Below are experts of layer 2 (counted from 0) of a mixture-of-experts language model. Rows are named router (the router's row for the expert), gate (a neuron's input weights, with its number), up (a neuron's input weights, with its number), down (a neuron's output weights, with its number) and show model dimensions 0-223. Each number is 128 + 32 x the weight over its row's rms, rounded and kept within 0 to 255. Numbers have three digits each.
After each expert's rows: a language model's description of what the expert responds to. This comes from a sample of Wikipedia text that the model never trained on.

# expert 14
router:105062157142085035137123055105119096089108117136170126074121131109118131179129147140122091126088148146090124160115145201123094121142178123135138119111126171074134095128116140206152141126124090164159182119111187132172109097113214118112084096141124149128127134091107138084118114102182089189138130123110169106063101079139137142162147158117118102166122105142091059103143165126174125162154110098099109177142126134126140153156143131192138196159109122096094097060150120087102120182093157163131074151134139151124125072098164119111164167111139072133095187106176121126065138108154118136146120113155118158138100187112162116177145086176120197178196109074121098146146106093178148145138
gate3:113075178108119143082120153140104093048136187132170119126146101061061134145167087116130062139104131131122162075139093131097148143121157156145117108113121085118131129094172089144148141185140151202126144087127187147140073105144110104172097103178180114120129103095148165149076188133105112116078164072130108129090100103068095125189129120157110148069107135163176139172134127131133122123124100023135111157110137177142151132124181126119161192135143211147112105119107117120141179100112231134168088117095152115080117138124120107177170132137076176102119097127178093141098141142131108159125091117174117117137146180108148086155193141116094146167166128170105118137155137082124131086144
up3:142107155097163119098137169142064123072169128151162110140151123088105140155192080097112072134120136131100113080168119140090154151121157168170109106089115101101143127083148100106124152145156124169146151105130212135112105117113110150105102094155152144131136105077127188141111210160147122081044142099123125107121115123071151126235129157143101134118055141159141116172071122125148060077169130077088068180093132115126165162105182117129174180124136142111125120056141097133126150062126179142159150128065154098127142133114081145152173094155110154129159112157137113169132144140173100184157082104204118131162131179087155070157156120114125170145136115177094089130147169106115137107133
down3:129106150155133179087147170116149132084133152167117154129158140095123140155150126169089103067076081127130159185162096131096186239182137141139160127151144085112155108121135060161123159150153157175152136115100146168088048099142110118130095134166149148099081110060085156163076183109102118130055146089137102119175087167124091193183187144139116157074080163141144124188122115180164135098120168070110090139104162135156102120078119172104178137123095196082132082143122109152095148111164203135143122087124119185088144132122151093129129087126096155056120136088108138136114114148168126147128098136124108091127131148096104105179159111089173158124150126129122085103110109100127139096131
What it handles: Surnames, first names and place names, including pieces like -man, -ton, -ley and words like United, University, City, State.

# expert 60
router:079069120162072116187147123145094105082110096098121203051133130044115136127117104150149143107114134108081043118125152148090118101088200146125068227119099128172143153127163129129125161079109116125238154123104139098135123126123142197119087119132168100162116099094144148150108118177148122153179110111163152123120125117107153058087139105120106121151105138159101127109168110170173122132165133123154126104132128179107139137136184121100135208136108093156115138166127150110165097125167161111097116132122149145174161125099101152174173126169143150158111144162142112160136102174125117122122072083127179169116127121130129113166151105090116185113212121145100067105157052066152133106151
gate3:121121148136131160138101150128136105165075125062125106114121128075121143145111163063147110174125131200084100105125143161099094084093133135094154137142119120107101132047111104110181131167112111120103127139149104133146125167094150136119091133099127016105170129079100122141129111119117199082159158191053093123152134127108160074064159107076126093150209134147130111125168156117080192139115154151132141092037142130069093150093137114170126122132094053140143132119175122120108141158170105112132089179067137130114119130153163138114139084187146136122079119132119103138112110139205131157115152096141088174089104141033130105172124099113112158194130136146089106106146116164083130182136
up3:106142122096120142169141127139099158095152176131109137151144126133120118164088116118124117052175201104169166129153156088128154152123153175155102058081110153120094096143167114165149119183086108122079122120067160141099140165149106097067134138145125219172100136143117152161151198106128061142148149150130093154087120121166121139137108129114161158109096134159096094084151110161136081105182122165168105186180117145106085070185117109150139097170191128099088119094100118165114125173061107107129131064102103161117156097132110069110107140089155100149131145137182160107126190138081174112043136156142132121179184068162073116087105141099102116104076130107123125126144117141192145089164
down3:125095135137139096105129062098154135151195185149112112135134139150122099111054096148079126149126131182139150134080191059140100120121109059091178081177157155089181068076101123114102102147189106090123170069119113087139141138091114089141135080104078049134123133208098123095146122098127097081092170105157106156155082106150097159089140166145094124139136135094147076145124101078110172128183138102070141112124137130106103142154174101120138099106139108168126071122139094156178158089107147166160114133106120157120158128159150160185168065143141140169148105081103118110104113126167083145122129186115142116181101165098141131178159120071131096170117126151171160124162150197156106104080
What it handles: Inner and final syllables of foreign proper names, like Krumov-grad, Tytingvå-gen, Inša-kov-s, Gheorg-he, in tables and lists.

# expert 53
router:136143125114152165224111103111021111114149125062033195147107080122118109120131146126119121154078113108106153074142127145143145138153155123117137167109082159148120163088180099172168137135091057100124089162079114087119077120106105124109081107146153076192112160150162112065127075155156079158098082178153175138074138149090108126072143145102165098116114142105056121149137148143131106134146106138077156068125091156122128108138119184114155155143199128139121142151141132145119177095096087147125172139138073166115146096112154109176140134141178185089124107132147127129149102127106151103168127129123081121128119140106131172092042155158142124187153118102156178154100150154083132117180
gate0:165080063137055150084138165134105131092162109122140152169081112093128172131101141135079124133132155142093137100114088179057135179134129132176152131139142161170113129079158124157145156174141142132108132188126061138137136143162070048141129156083134197097148078092088164121167156151123112161142156115083077148117165153089138164145093195115102177147159105098127135092121127124138190120092141126123135106125124157104127130078131151103141153172143106187209087128108123132190129151099150210165165138146146110159165165157104112104085127131156094125077113086124163118083141126128155103176119139133183119139111068130126085188145159157164129182117172129044188141149150170086158113095
up0:112115168146086219146125093138147075143125169092083104141194147127115106174129092180219162103138109149136160157137141083203105086060108149094143089167139143083079148115136099050177130121161135136094091074125105138119109156078127096097092133108159095122097183155135106131109046112138142092114082059068138140099084102175104125135075140145120164158101134150151069084081107107105097190160125116153175112135200126140106106185157115114140095163120149106169138160146113135134101062201149126191157162096176161093117145127141152115133100122121162154146137118186103119117142099131108117133112114123093149165148108128129149120113129163093061146087124142088138113147131181132080101154
down0:115121123082125131198087043100097108096184158106094128154171155172147128107093126159197072093084119076103082105087136124137117064166200153133132141065152132102170136150101070152129136082147142075121156078109162132101157170097161124129092170123162061129094126160132101105105072149147077165152142148063118127111113109152162160144118159088189119105116171096077136094154116112153126092158163136074180098085089145158093147107129136140129152074120167107071177077151164137153161108158134124114160098111086193139135121095165141131098116131176125129086140123151126101137095096146144157189091120119090124117125119100124149072125114195064090152132089097138077123166132123142105180176
What it handles: The articles a, an, A, often starting a sentence or name after a heading, plus digits within long numbers and table figures.

# expert 27
router:175126120086145124104152105136091163116160121166028163074106106014103174097147131096120101107196137125069161077086054128165122172074133102149179098123109169108127143112123091125090137199140130087105119104081141076101137127129094106165144189124125151163157132147146193174093139124108113125145148110148098154119140132112169150128157137185116150126143169114103129132136108181170152121109144105102094096086136234122131166103127087164075122089153124152114108170093170109187168135086169145110162147093123097143095104112171138187138089107077133165143075152167162087124199164136128124134145154145101146095159133109134114106115167102084140176089082138120132153143073098112096121121
gate1:170138137135051153152116118089122101081141199133045145077091125155119098106143095134155180117144117099131123205129141119149173124142084136182205076205122159114144141105071100093135126132115132143179166078133176140132132155090130073091120129104114097119144179112078156089079139125102139127155146092162156152119161070126152135128153108151160078147175123112137101168136111149105112179116090125162088120097123105104196128104095103137102150085107117137093151064087153145031092116137128038127099083057093099110146075103138089121126131072132157138136169083187086104118183125135153125131139130158128143116106100104105109142106178085125101109163127154096134152131131124085081195163
up1:126119161152145126139091162117116064153084125120131141165113056075175153108125107170099149103139134106123115135117179165154134142167090117173134102091033115149092147079187134090061139119084124141167106140097120108164150164088082101174118123141165112088027172183206077119111093104089096145135151115132172154106194107099122119069130127094108060115116198124083101110113066112123153190127135120135121146190101108098122093117167152179132136141136070130179114127144169073110091119165128144112166150136122181168186115092108130132127127193132144117168154122066102140097157114159177150164172130161167110169089128133154091157145140112086119160140109086145109110167119145134128176109
down1:085058103159136098173149074144107081132123084140160175136156134167107181146210118161097126131101128125148160104118160175176149143139153066132150098100141134124114172143154123109141148103220106152117140105160125165107134132104123153093119127159140133078104049138182136160077075099110136113073067086156170140106154130135151111204074174087163127105082098169140149135129149127102124164148147141149128126124149131130123137105061171098137130162078118113096125127136122109124069145143120182171096133137151120133122160088162127140117133095192103080036130111156127073145113086097175135131159111169083109144160059141157135088078127186189140163115120051083138095137200117154099161124
What it handles: Bare space tokens before numbers, and lowercase word-initial pieces starting split words, e.g. br in brother, sp in spun, contribut.

# expert 51
router:152067197135134104161149157115146122128082063130093129108105056075136157146091135134126130195077162122067206050123082108201112147100138156173145127090098203119112173124146118081127169162129106065123177152148146070130141083064121108128073133141150158121097110114133150107160109120074136150099138101155100182092116133129089151107048171157178137179085139088113099147156097145149118176062161147114153166128145195123130111157101173143113171171185127138183128117169162151147143197085159144123158124131075116114129135133093136113167188097138110107109098105131110138108178132125140124134094155163086128136127168095104114164109202118134128139097126099145140159154164151122129160154
gate2:106092127125150122145089120124101153161133118146155123162136092191163167117138125184136152105156154128130159083145137126076146105141100183130091093101060112077131131159140162147092127189152116080142096173095167110116168122091072134157107078145173112108123181140116096127063114159118087113128094122121116150109100161065082070157080141130086191129193104119156165133160094153160078150131149160129147121089114181124103114092120120118130118175183145105104141104162156126124121190171103177130138156140080089084201186123173123125110221160148168130159150103123072118143123130106123115105061107080080135147087079135149117064236145091121115101132134085115153137131164174169165154151
up2:152165077135145097133161153072161210084110163143124152126129085101126135119060127141150077126118134071136092114172118118140084097117113105178134170148137116062133176173133143025069148147107108151145123153112121102130121148142138100099105142119145173114188126144139082094112144081146146062139100112100160084149114178173115164104138128084128101092120085129167092116179116179132117149157059176063123120114159165159117079116081145183126152134078177135122159141114125110124134097117128080126071090002121163099145128135126087150121149166082073143097117061145136102130137092185141118103137117142152139137112132143144139189046108093112135136166140071159140165152092105166151128137
down2:126118148137165148084092159086127139108123118075149137106124113141109073096171160164128184148129187139117167093140084120200127184133095124132092128160086130126077146151179097082088117145137138058178166224129107142131120114074089125134120096172126161089129165117080143070125045193125127111116106189102088170120100117136156097120146130116131182140175155149206176066118136108190141105165139152133143111150069154120123121086061148127080107107169123151160082167142137158182090152136119111145108102065030092100128162148148139159133169177129138127117090123123140143098111139091123148146090104076052089093111130088165113155125118107150156100087130121099144136122125181128152111111
What it handles: Capital letters and first pieces starting names after hyphens, pipes or colons in lists and tables, e.g. E in Ewen, Dyck, Monaco.

# expert 41
router:130103171140093094128133099126076138085174096121133113131172177056126102149110104176086108133107182151108153173173084196045107094108156083091173111127149115087149120122110118151162161137187161098149131121125119133130148077118166120126111079169138154063141130092111137129067130077120097119058186111108134124116132123128119097140120108131123122095134066183133121155137164144125141113171092116128141191101082129091110169123144119102128167148151159159194104174160066179152180116085075172116109203110131175112140058160158118126100199101113106120101133161129105170085090099132117131207104108116098137125129139113085146129102142144125176093208085099111130124141077103201169142146
gate0:154202138134091142142164130174163147138154171141153174157109141206090185178116136148123153069194120122098105137166120133086145118103124108091132184109138118102150141076082152120050113134189143131102098130189123140159154100155171139127070109175115183185112152158109148135147143099091131089121103112174146134094121097112138023074151081120080164129129132156105104149105109104152128136194113128133103148154196099093122207132092114127120092147117125141090137116121157134142187098117136152135161123088097115174136137128152115109092160116166222099110114154112123137105118130077143098018120154128137120106109090191126136143145135073104163167068119147096181081114107104100122164152
up0:128138120117080177096129161125152075127136127116159080108144145128127187118164158071126111206088164119051150118088122142082099157094136120146142167164096154157141072146149138121085141130133168052101098144098194110137196130140176106139144113134118087143108113108104114149150068163159134137132123126111137137099121148114141132136136129136174141112113222113080142085109147152129127137119195179106114138079000173115126127158141111124130156155133103166111154146094124124102087084109130101178080105151127113111122123134080105179123082126165065066091185172115098089173164155129088099113094134159144148078137130182178105162083094129126188173083097144117092111098145069101108126172
down0:198100126146157153164140059147135180146160053082087113117192174145063137115127175109096155117104148123142176098100136126160098131116159132058108204073158144181130123103110111074089123102119109144097128141154149177123114038163110136099132165117080121108131145081152161101133098125150138140128089095047094141137145139086129117142129100105125095164133168166105120164140186121094154116144121138107152097158079082099075104072132110148159096124134092072105160120241136136139127141156116177132111057147076138105144068092151144153170129090136159082183129130154127138150116137175144103185126140149095129157110100106132190144129100167144127129125142133166065151096083123127082083170
What it handles: Second parts of names and titles, such as -ing after Learn or Well, York, City, United, Empire, Rangers, often in lists or tables.

# expert 33
router:165121134107106041160170183121134128077139075068120146055137134042137116069126147106156130139128128136066148114056140193110088079055142160116092165099154118157178192085158116104108167132098090099184149111104171093044145145103108135094124117125131143138123142164163135126107087127153135179092147166084096096110083107106142085103144089121093116150113107143100109120169069084150151182113161095134134151170099196133141112110158101138116183113130143111139100108106127164136113138105126072108134118146125145191078104093130125185174125098155139187146126157116124142118126200121090065137128156099130184131105114117104103130118070160062151062136156158110093113156094109136125173132
gate1:129088090086122113109134104139090171105116116148073101111143133171124124112069213162166097108120145108139121156114167093086138126072109135142145119115104104137114163121122119128118145115224139109166131082158052127130132095087103109190139122138127211179085082129101172138150165187100037139121150074134102109161139134134118143081096172086140153157111095123134089091120113117123089102154141144085120171135141169094104105138111126085130230134121159087125135127146140131153107109134166113129103116143206130121137131144105129110148096100086118116139054111200071147104140120140144093152021166101071146163109129107162118138129195126158117186136195113149083135147179081078144129155
up1:140087108101127144140203113124127172112163152120130109170171111127229090078096139136110095130061061145175133146142100120131121106079189160136122113139219102137120123093133111133149122077110121147199117079084099131134106135090103146134160084135135138153136128154150117105171205134107128107138113134087219085107139130151140072123112168140147129093162079118140156083126120171136110169128108102101180128098077082146151118090164181131139104144156125124161137215091079150176152117124142122128125121104097169041138161104105142142119113111073090113110192164116074183177070157145183099114107166104158136151146108132113184152150126129171145128187143100153084162128143128170093082137
down1:107121173183142110136106157123196161163090119103142116154123039089158143169128165130103184127171160184117139089157152177127185139082121118160108133078102108080160128169103152169213130156088114144107116067120118146094120218160094124110149109151149102149141128115067143108144123166101145134117130116152124135100140112146141088083132175172123146119142158091149175138176141126097109116154149129121185175166129153076097143125169106111125094138108132154117098137077114153210086132204137092074099189149122129148136105137178189109163147114126084122105146183105129171145137127112017095147193165129168134177157116132107094150084177105113108125100135162123142173134162092105166083127
What it handles: Vowel-led syllable pieces in the middle of foreign or unusual proper names and words, e.g. mu in Olmué, nu in Magnusson, iz.